python train.py --n_layer=12 --d_model=96 --n_experts=24 --experts_per_token=2 --d_expert=48 --d_shared_expert=0 --activation="swiglu" --moe_layers=[0, 1, 2, 3, 4, 5, 6, 7, 8, 9, 10, 11] --router_score="sigmoid" --normalize_top_k=true --routed_scale=1.0 --balance_loss=0.00434 --balance_bias=false --router_noise=0.1 --init_std_router=0.0207 --lr_router=0.00185 --vocab_size=4096 --norm="rmsnorm" --norm_eps=1e-06 --tie_embeddings=false --optimizer="adamw" --lr=0.00476 --beta1=0.95 --beta2=0.99 --batch_tokens=[65536, 131072, 196608] --seq_len=1024 --train_tokens=366900000 --steps=3185 --dataset="wikipedia_en"
Below are experts of layer 9 (counted from 0) of a mixture-of-experts language model. Rows are named router (the router's row for the expert), gate (a neuron's input weights, with its number), up (a neuron's input weights, with its number), down (a neuron's output weights, with its number) and show model dimensions 0-95. Each number is 128 + 32 x the weight over its row's rms, rounded and kept within 0 to 255. Numbers have three digits each.
After each expert's rows: a language model's description of what the expert responds to. This comes from a sample of Wikipedia text that the model never trained on.

# expert 22
router:065082070118143099153180197164131180144076082109116123098142131069100127129050102084143121148086143147119097081081100111140131093102171075121138143134163116124102118098127152128077099108156165140138179102163145117166092183139111114117134145112170153124132185081111115174085166119138157181
gate1:070133114176077155166126117057102135126134145147143130107157095065087144165083133100158086111073117126116066147090155110107124118132135109074129091179153138095068117126116136121056071109142121092114117166115083114107146149129101161176094124101150184057136117099124115155172201159135154110
up1:125141112173107176209138170181091125100203141208109104177153127108099149056097128119143150179149136131104144112115135170170099152133111086186150154104133061180123107119095087109099128109079111151133108101085109156098122104128138166138064124109080115119103067124100142120108144118151157096
down1:167104152121138160111123139119114134148178111136112150131119069153093176148046149147140153177143154158132116163204126130127155141118063129131145107154097139206127096111101094143161172122202133169142112134146114143103125133124164113128112102060129109122131086174142053115177141210154162067
Pipe separators in wiki tables, plus colons, semicolons, equals signs and heading markers in infoboxes and lists.

# expert 23
router:083060063119171135162120192135119157148136111120096114054090151079062108121099108077171165164108121195098123088109129122105132080116087125147128159192140155152102122119153136173124113139115146049100116112164142171140120143099142082105131074075073140121118136111115094093133108124153160166
gate1:062128079118166151119093135204163190141198115057150125138117123162184114178146163154146077126077156131089095121083140140111094059113124140174196158165137188155108138148114128112073112119092096152129110062113127160105149135132100125126120152112136136090112151098110158143067137143112126104
up1:007154102123129154147103125211112138143191106085143125106132153103138147109135154136180137127079177112092079144126135180115129087091104140159146187190087086157093129145140132142039143139137156142119145085177107103118181133090122123143129149153091134116119173123086145087153131142097132119
down1:207140081103166089130161185126088104071077123095084071143129131151061153140155109152083090070142175165127091146110098092120105162146150148059129118147128155141158123160071170139157133157118167168111139124102139147128124124173109142107172144198124134187121153138187131132144106106164083128
Line-initial list dashes, table pipes, heading marks and sentence-final periods in infoboxes and lists, such as - Allegiance, title., ===.

# expert 3
router:131067131134125136121162097179158117128097123126129116112140202086104115158091058083161108195098102168126090131142098121119138135126048071137160156137179155132101160093172142150130165075145118085093171056152117146181086152128133111130136116100130123099129162129096186186164142178124092143
gate0:134122158109127112103128146135162119109150147145108161128183158104063058121111138141098102128139064145085090098165125164122117097162095105160163142173134145145096161098080130062113143107154112053137107103200110108075118124125164164157044101148105200083132148082153120164132114145157076107
up0:103128103120121179171111144107118122126160144137120089132124164188097085115089121150097155134079107171129117110155199076098135101142200150117122159119117109150133111095172178111135133117093180100130125065025083135094120088099160193125095146116114117109064148105118168182088149079116134139
down0:159150131165193140092175120139147079174109136115198094101089091128195141100119126160198154163140186147128074138123146134160089115166073149178152150152117137139111093170179125087144091123145146111140141131116187176147170184130133157118136128147102147131148136064114134144157075185167167113
Word-initial pieces that are often Latinate prefixes such as re, pre, per, en, ex, ad, plus name starts like Mar, Soc(orro).

# expert 16
router:098066148105123144107184102166124071164141120070046115077095105111120158185089066146148180087111155186145129094136085155123151084117146128161150125109157131096082131111141152166121100099136151130082169121181138149175077109115149086153141128061131156100189168084135124119128150160138127132
gate1:058133107086141117037177168096112129158160080130151136067027143102182098150151147150076135126166150152117101102152076158146118120122160103211129147131133087098156125155123192106153122139166133157081149122162169151092092086137131146145126124081101162132112156108122131134101146111110094136
up1:163091140122110160077099146120149088125135077164099158109121067146074046141094067132188130104073093161128079092148111106126132169097117123194153148098099106124135144116124145136099079172101137145132129131104116127107114086129070164133165093201132102127117141127129104162119039111146193151
down1:136155108129153092101106147137094119088113109119141138102165132100079138134093117113136152095106113112133110104165136076100129100144098135121134115131080091113133112144152114151073122198211066112178098116122114156173165115059137119129195086208155165100104174127078084132128069198164143172
Line breaks before headings and opening word pieces like dis, cont, ext, un, com that continue into -ion, -ed.

# expert 8
router:080061100062156122124181139166088191140085120146075116111114130143113106176098082161171156136137125191109131112094126140077116137114076078168142178171161156160082095078159167146081131084161168099120148061155141138114089166112155115133107100109160130141159120154089117118138148181155128131
gate2:166117123032174181096107148174107162127139137149047106128146161146138101165139189169096120094110084105066112163058136155111135119145185113138138125070073116135108085122155152164108043114159163118126106151190147129131131137110054120161118142131100124131113116149094132144119106107130117094
up2:115116098139070132163080179121140149113134158147184099064087165091141172131127121143062131131068136095146098133136127104097138143057103139161070133150167166108128116103190127102092135088097122182082096148100137150159137109167080183145155111129081103065131126102179158132114125125192087153
down2:161108116104150142083114130144093160134106096078083146203162110194082110093138197144128105068160126142126140088024100157160163099153133131110186155166108065111116125130078125161107108138140132131159174129163127064070134168122099127129092140079119141130086109121090086132157117115104141123
Prepositions after nouns and verbs, mostly of, in, to, for, by, with, during, from, before a noun phrase.

# expert 20
router:097047037126146101142151132180116112162082134096134088085116121129096105168084098107170144197118114131124117107137122030105154097107096096161173139108149137134127104090190147102135144117180131078138140108182177108160149115067137091123107163089140118128103201139118133137141152146144122144
gate1:160112125108176109153122112134087119166113101138176136108103145147144128170149108147124109179159115139127145110108142082096136037021089106111080146094186135108153097122164106154144088116106210080116136115130190150147171082136126089102052129161148131162151094151105098134149128139133097179
up1:176139119110175160154157194158108161154150133112116117168119066144115131157154101189164125124085113088173078171140096163065152148096151164141161139109084176161076100129111128080106104163157072113134135153109073092141171151160164079146116102121127100161125068119055149131093165127115123094
down1:156129181157093089091130102191143159110155118078114143127162065142166137095118103117114176130089163167118135145125130133063110171098158152132120136178175074150179093051077164092137109150101094153138150105138165113165089163168080154159160097113143147127102066147125114101127085117174151180
First digit or number token after a space, pipe or colon, such as 1, 6, (201, in tables, scores and infobox values.

# expert 11
router:078074129099118123173141125159149102124152117132152130108083128123079136136085127151120136148119098173107081089142102081102161116095112119139163189137111187085089152145152159115107125090153164099113213099179153115173182128138142106142110091080105115080126170049071090168090189131142119095
gate1:097125155088106132140141142130152130206149150139101104080083117155087135110088160136132191090135069134125148076150128092151137152142104169148099166116144142118048166138119167102122141125177131139129153146186197070106142069116137137189157122154172141109106146088108079170119160142183147197
up1:139114147169105141113148124110163136132119137096146133120123183066182104177145114054126082190165164137210143159185115164171151118088165136182190116145168131176127074068149088124102120130110126091080108094160145161132167117132193134136120141137107105167141116171137153123133113133137130052
down1:149152115133160139047138122162130102160112127138065092156113144058160070108123140057101121117185099174108068145148143151110170129108157063053153110165158160110133117138195160143090115100135164144125125101144137133108158129102106128177072164086118142185190105143137111106177124148127141125
Middle pieces of Latinate words like ele(v)ated, inter(medi)ate, al(leg)ed, plus table separator rows and line breaks after titles.

# expert 18
router:098082134131156187127174159167146186149064085118118133114158128135092130153100117101143166146133116132126128121142081096130134149094087063146163157164150134065085120094148166155118136092137092125144151140176166165156086147091149075159128108049153126119168121095059109171100170198174145142
gate0:105085127112112093104108120146108101126157158163179128074079048150085048108117144154111124140156095116094106141137131103187138097118135110166130193157173147108121077076213188122099129094158150152143115143111078173138119170158105149137156160176120156136139110171066111101133177128106132110
up0:150130074156137141085176119123186124105170157142126150154155147133158141090116108145095123128165094119152097125136074079138111071171096154098118120133187139069066101114118176151088124071077135148147106101092138114193095193064151151153132149142097076118103168115170178188128088151131146112
down0:165122142126125124074154121134092191142080172118121150218085106098149101168138096126120145169184131137112118143090106147123154104114126091127162057143123068066105141097146150068099160127111150129127124114114095107112095076124065180162138180172126163124158137155224150161137125130131157100
Letters and accented characters inside non-English names, such as í, ü, ø, ñ, z, j, kh in Dar-í-o, Chak-raborty.

# expert 0
router:125078117064156109148157138128145140154120117056138075100134149105110087138069106106108196149123119166140118104158125120104142113093091089158122167132188153108077130107153141095137104093201165147086159134185144133220142157097141110122087076084141118178094120074117110166152102134138138177
gate0:141121114122140149126122184087128113053126090109070084130171111121111098143084151142128126180124143105088115149126055074091182074090079161067136120131112194137107089081124176142123117144124133120142110123170143186104101139102192140138117143101096175096112126067089103173126135155146197139
up0:148128100088180153112059113117183147116108178114140085146169089115118122178109120161114151166153122094083123174107125138193160085124095120086089170173119125110099069146128179087126086151080125104072108114164060097150133093155158139116162102163103142117120083093106142157146154189186157119
down0:135183170136140134086149158149120124141132114123136128141152130107149087112154116152087120114149135078142122151197146173136190126117152149133078188084154132100134046137150081083132128130088088130083136093131106094093050115047132080164136122139138059156119135124155087086093164142135063079
Word-initial fragments like N, R, K, v and year stems 197, 201, 202, plus words like all, part, se(ed).

# expert 6
router:070068080091180141097132167182114106142115106097108140078139139113119134162095098141145167143083121158058125115109112080124152121107121101160115212167146165095102124113142136178062117097183162097125141103193148150196118131117147080120112123135142151116124115165081123161080103196123136161
gate2:155122145107135160147092104171083147071084101134026122137098147112100126063155177136117115193073170152124124106077149133165191173142135104135163136093112170138060157174131116159138103139141137142063124067124109116117141150200115150163110128124119104174103160150151124149163108168137100125
up2:121122173103181126101132125177129172060195115129107087146102148160107167156159135137196137134133134141116110105067116113119151066129133135145179152136112132123104096161180126153052142152154207156117112094084117217130143142168143131143128142140160089174066138154146127092158091133066133117
down2:124066126060154112128068152154161127058105150107099129117140195152160116132162152195103117127092096119139124151183132076097083140139189175094086176153180119112118090124131082093085139152130137164143130150079114156127117079120167165143143134102137134213128114101148147124056133101148114115
Past-participle verbs and endings (-ed, -ated) after was, plus commas, and, but, that, However, in narrative prose.

# expert 10
router:121095119048169088144164171206111114130126115121107131110128147073102124128104094083132171179134151160118096107124141056060142102116127093128158166157119154064104145084128146120106096079106161103098151103137153136132111163078161102151138078077115154123169208166092126126148138156157159175
gate1:119109162144091127193094124160129048165060095098004107106090103093136102144123095167133121173068114164100107089121127100136124124107108150108130158148194155097130141147157127125070114098120122104149158178133115077116110188189117117121065145119127134124146132125162123170143092113130142137
up1:115107147139093118156116106113123061116190158158048119087105082049105120106129095167108160147110177132084144051137135154119137161117109123109125110157171083082135136150150109103112089080140150122072176123119069083131120173121150123117112113134125150060165106149123094176214123122144159131
down1:138150149181154141160160140101182075135098096131104134112151053122139157102084100146179125124126205140106163102181136159170101122171129104148131132083052150072120151132146138100153129095133130140104156132074106114068103152141124100101137115163115134061159174134144181196125067158084131160
Determiners starting a noun phrase, chiefly the, a, The, his, its, after prepositions like of, in, from.

# expert 14
router:063091130086160126106192146180124097140109093140103151130127101065143130092072107161121142127124133181149088100145080097110128082159092094136184169191150138109127117127144149147146151130212166124043120080152148137180086103106133092114096120073121151125154167098103132175095134116146129173
gate1:100106131101102148127154101127134152127035131140122086140151090079132144121130142139060125121132151164152153100110103153162117109120128093150130163128100108103107142186163150097151200093161178197124080112149135096134102081122151159100049154134091048166130119163120140221105126177122113123
up1:096111131169161112061157119104132103101138202128075090089118144156142118157096099145166143106105126157130098185182160120070136143155132132145129091115170143095149140116091140114201112114175127125135218145123119144141084066103099133092094154098190085149179144166126173155103071118086120147
down1:106074107077132192095121167115163071130133171153156111151141078188137140086105091173195152087173166169152086109148147122096121106178123099124125175134108180142099143103070170126147146143127128103134127148090104103139157146122137104119057135138120140174137101112142174156130065159052080126
Whole nouns or noun endings on sports, elections and awards, such as Championship, title, game, election, chart, plural -s.

# expert 2
router:083102138127138155172129131161133110133132087110074108097129156125110117160079126113115133155125126186132086117104108147053125104074116066125143134189176121095127059120171206144161151089148164122120136108146142159178124095136211119111088124127143145101150151106095099128128210214153143138
gate1:124117149147109121110144155145060189111096146096065122145174142101139103133096107124158147154073151097122107103140055158082162111052108090114145095152181070109111103165131163120137164134050155154108103170136209129099137099093106069153111170136109148157144123183086113136103105136148160123
up1:082110095130128121151113127128095148134161150093101155143159114103177132187122110134111168169190143145075155147086133138137160122185175135041113106051105124148131173177173117118079103196161083120118110088130156142105161107091110115090179116144108109100120141174091094113135140157183130062
down1:158068121064121171166087096115110139169114162140123092240135183147175099085120142125127131110119056144161155072149135088103086135120079188137118073075175116167114129155155140155126147153146134201119103115112071151202140143145124162133111156126142147144128160128133126158151136115133126131
Middle pieces of common words right before endings like -er, -ed, -ing, as in volun-te-er, manag-er, develop.

# expert 13
router:086089136086175120099142164140141099119098086123141104105118152117108087182069099182145110173119182140070132091118079070123112172122081070168143162135125126088065144120117123183161076124145154082114147071183117134157106132117152118077115104087078168108147162125102114111114170168154129165
gate1:120113150073129189134153112153142123135123148085121146046114129165065194161129153133117184096166190150116093108060171111128116102130138126093127138120114179115100159108154101184148091126108117156136121097156118160094177083143141108100102087072137203149163163130092121134069082145084112150
up1:154151162145118105170187151155152144077081101194166113077130139123109172173124149155130155135136113160153152103142173142127145082093169147169133130153057045148098141145107118123096149090129140089159073154172120163075160100138174149103148178120092170132170110060145191168139131134130139125
down1:181218162148121112125126158106109085150137161132174107097118146054063131127113187112096166114095108076096107102129124156170112156155145146167163190095119093053091124189145129099131124170129162103117098132081095097129130139083129082108156127177110107116102150138165155107131152160078143081
Adjective-forming suffixes and common modifiers, such as Architect(ural), Cult(ural), Roman(ian), plus and, his, new, local, American.

# expert 7
router:108102072050165137099151174189136063109103064139080121098130123098104090122086081108158155105120137157090097101133117095104143111117116090139137122169133141137108125114162117170133164084144147095104133112175170124190106119106183094133116094102098153080154123031089122118139108144187170107
gate0:103126124080117167091113115128078125147107182119102136143097156127120131117108121104102098088180164110149069099108203116111158112111125118203071176097121152158098174166139138146135068123100179080132098134129110080143138085142084087141054166067097135134063110100111104143162120148174150094
up0:117109155120159108090094099097190139186153122164123143118151115124133145165123100139086168175177130133201176072098095093156152131101092095113145120120082192146157078120081140121173178130098112206166121121129113177112117065154131123074102130211131155170121110124161145176134119127117122152
down0:123088093099151125142100133102120181086158158133088116163163120139151085100010098128134130075114098119114156169145161145112169144078152176171123125158129177160130090120117148146119178133123147198072116136095160210103096149177120102147153104144156152179108190127125137128090133120144156164
Noun suffixes and whole common nouns finishing a noun phrase before of or punctuation, such as -ation, -ity, University, residence, wife.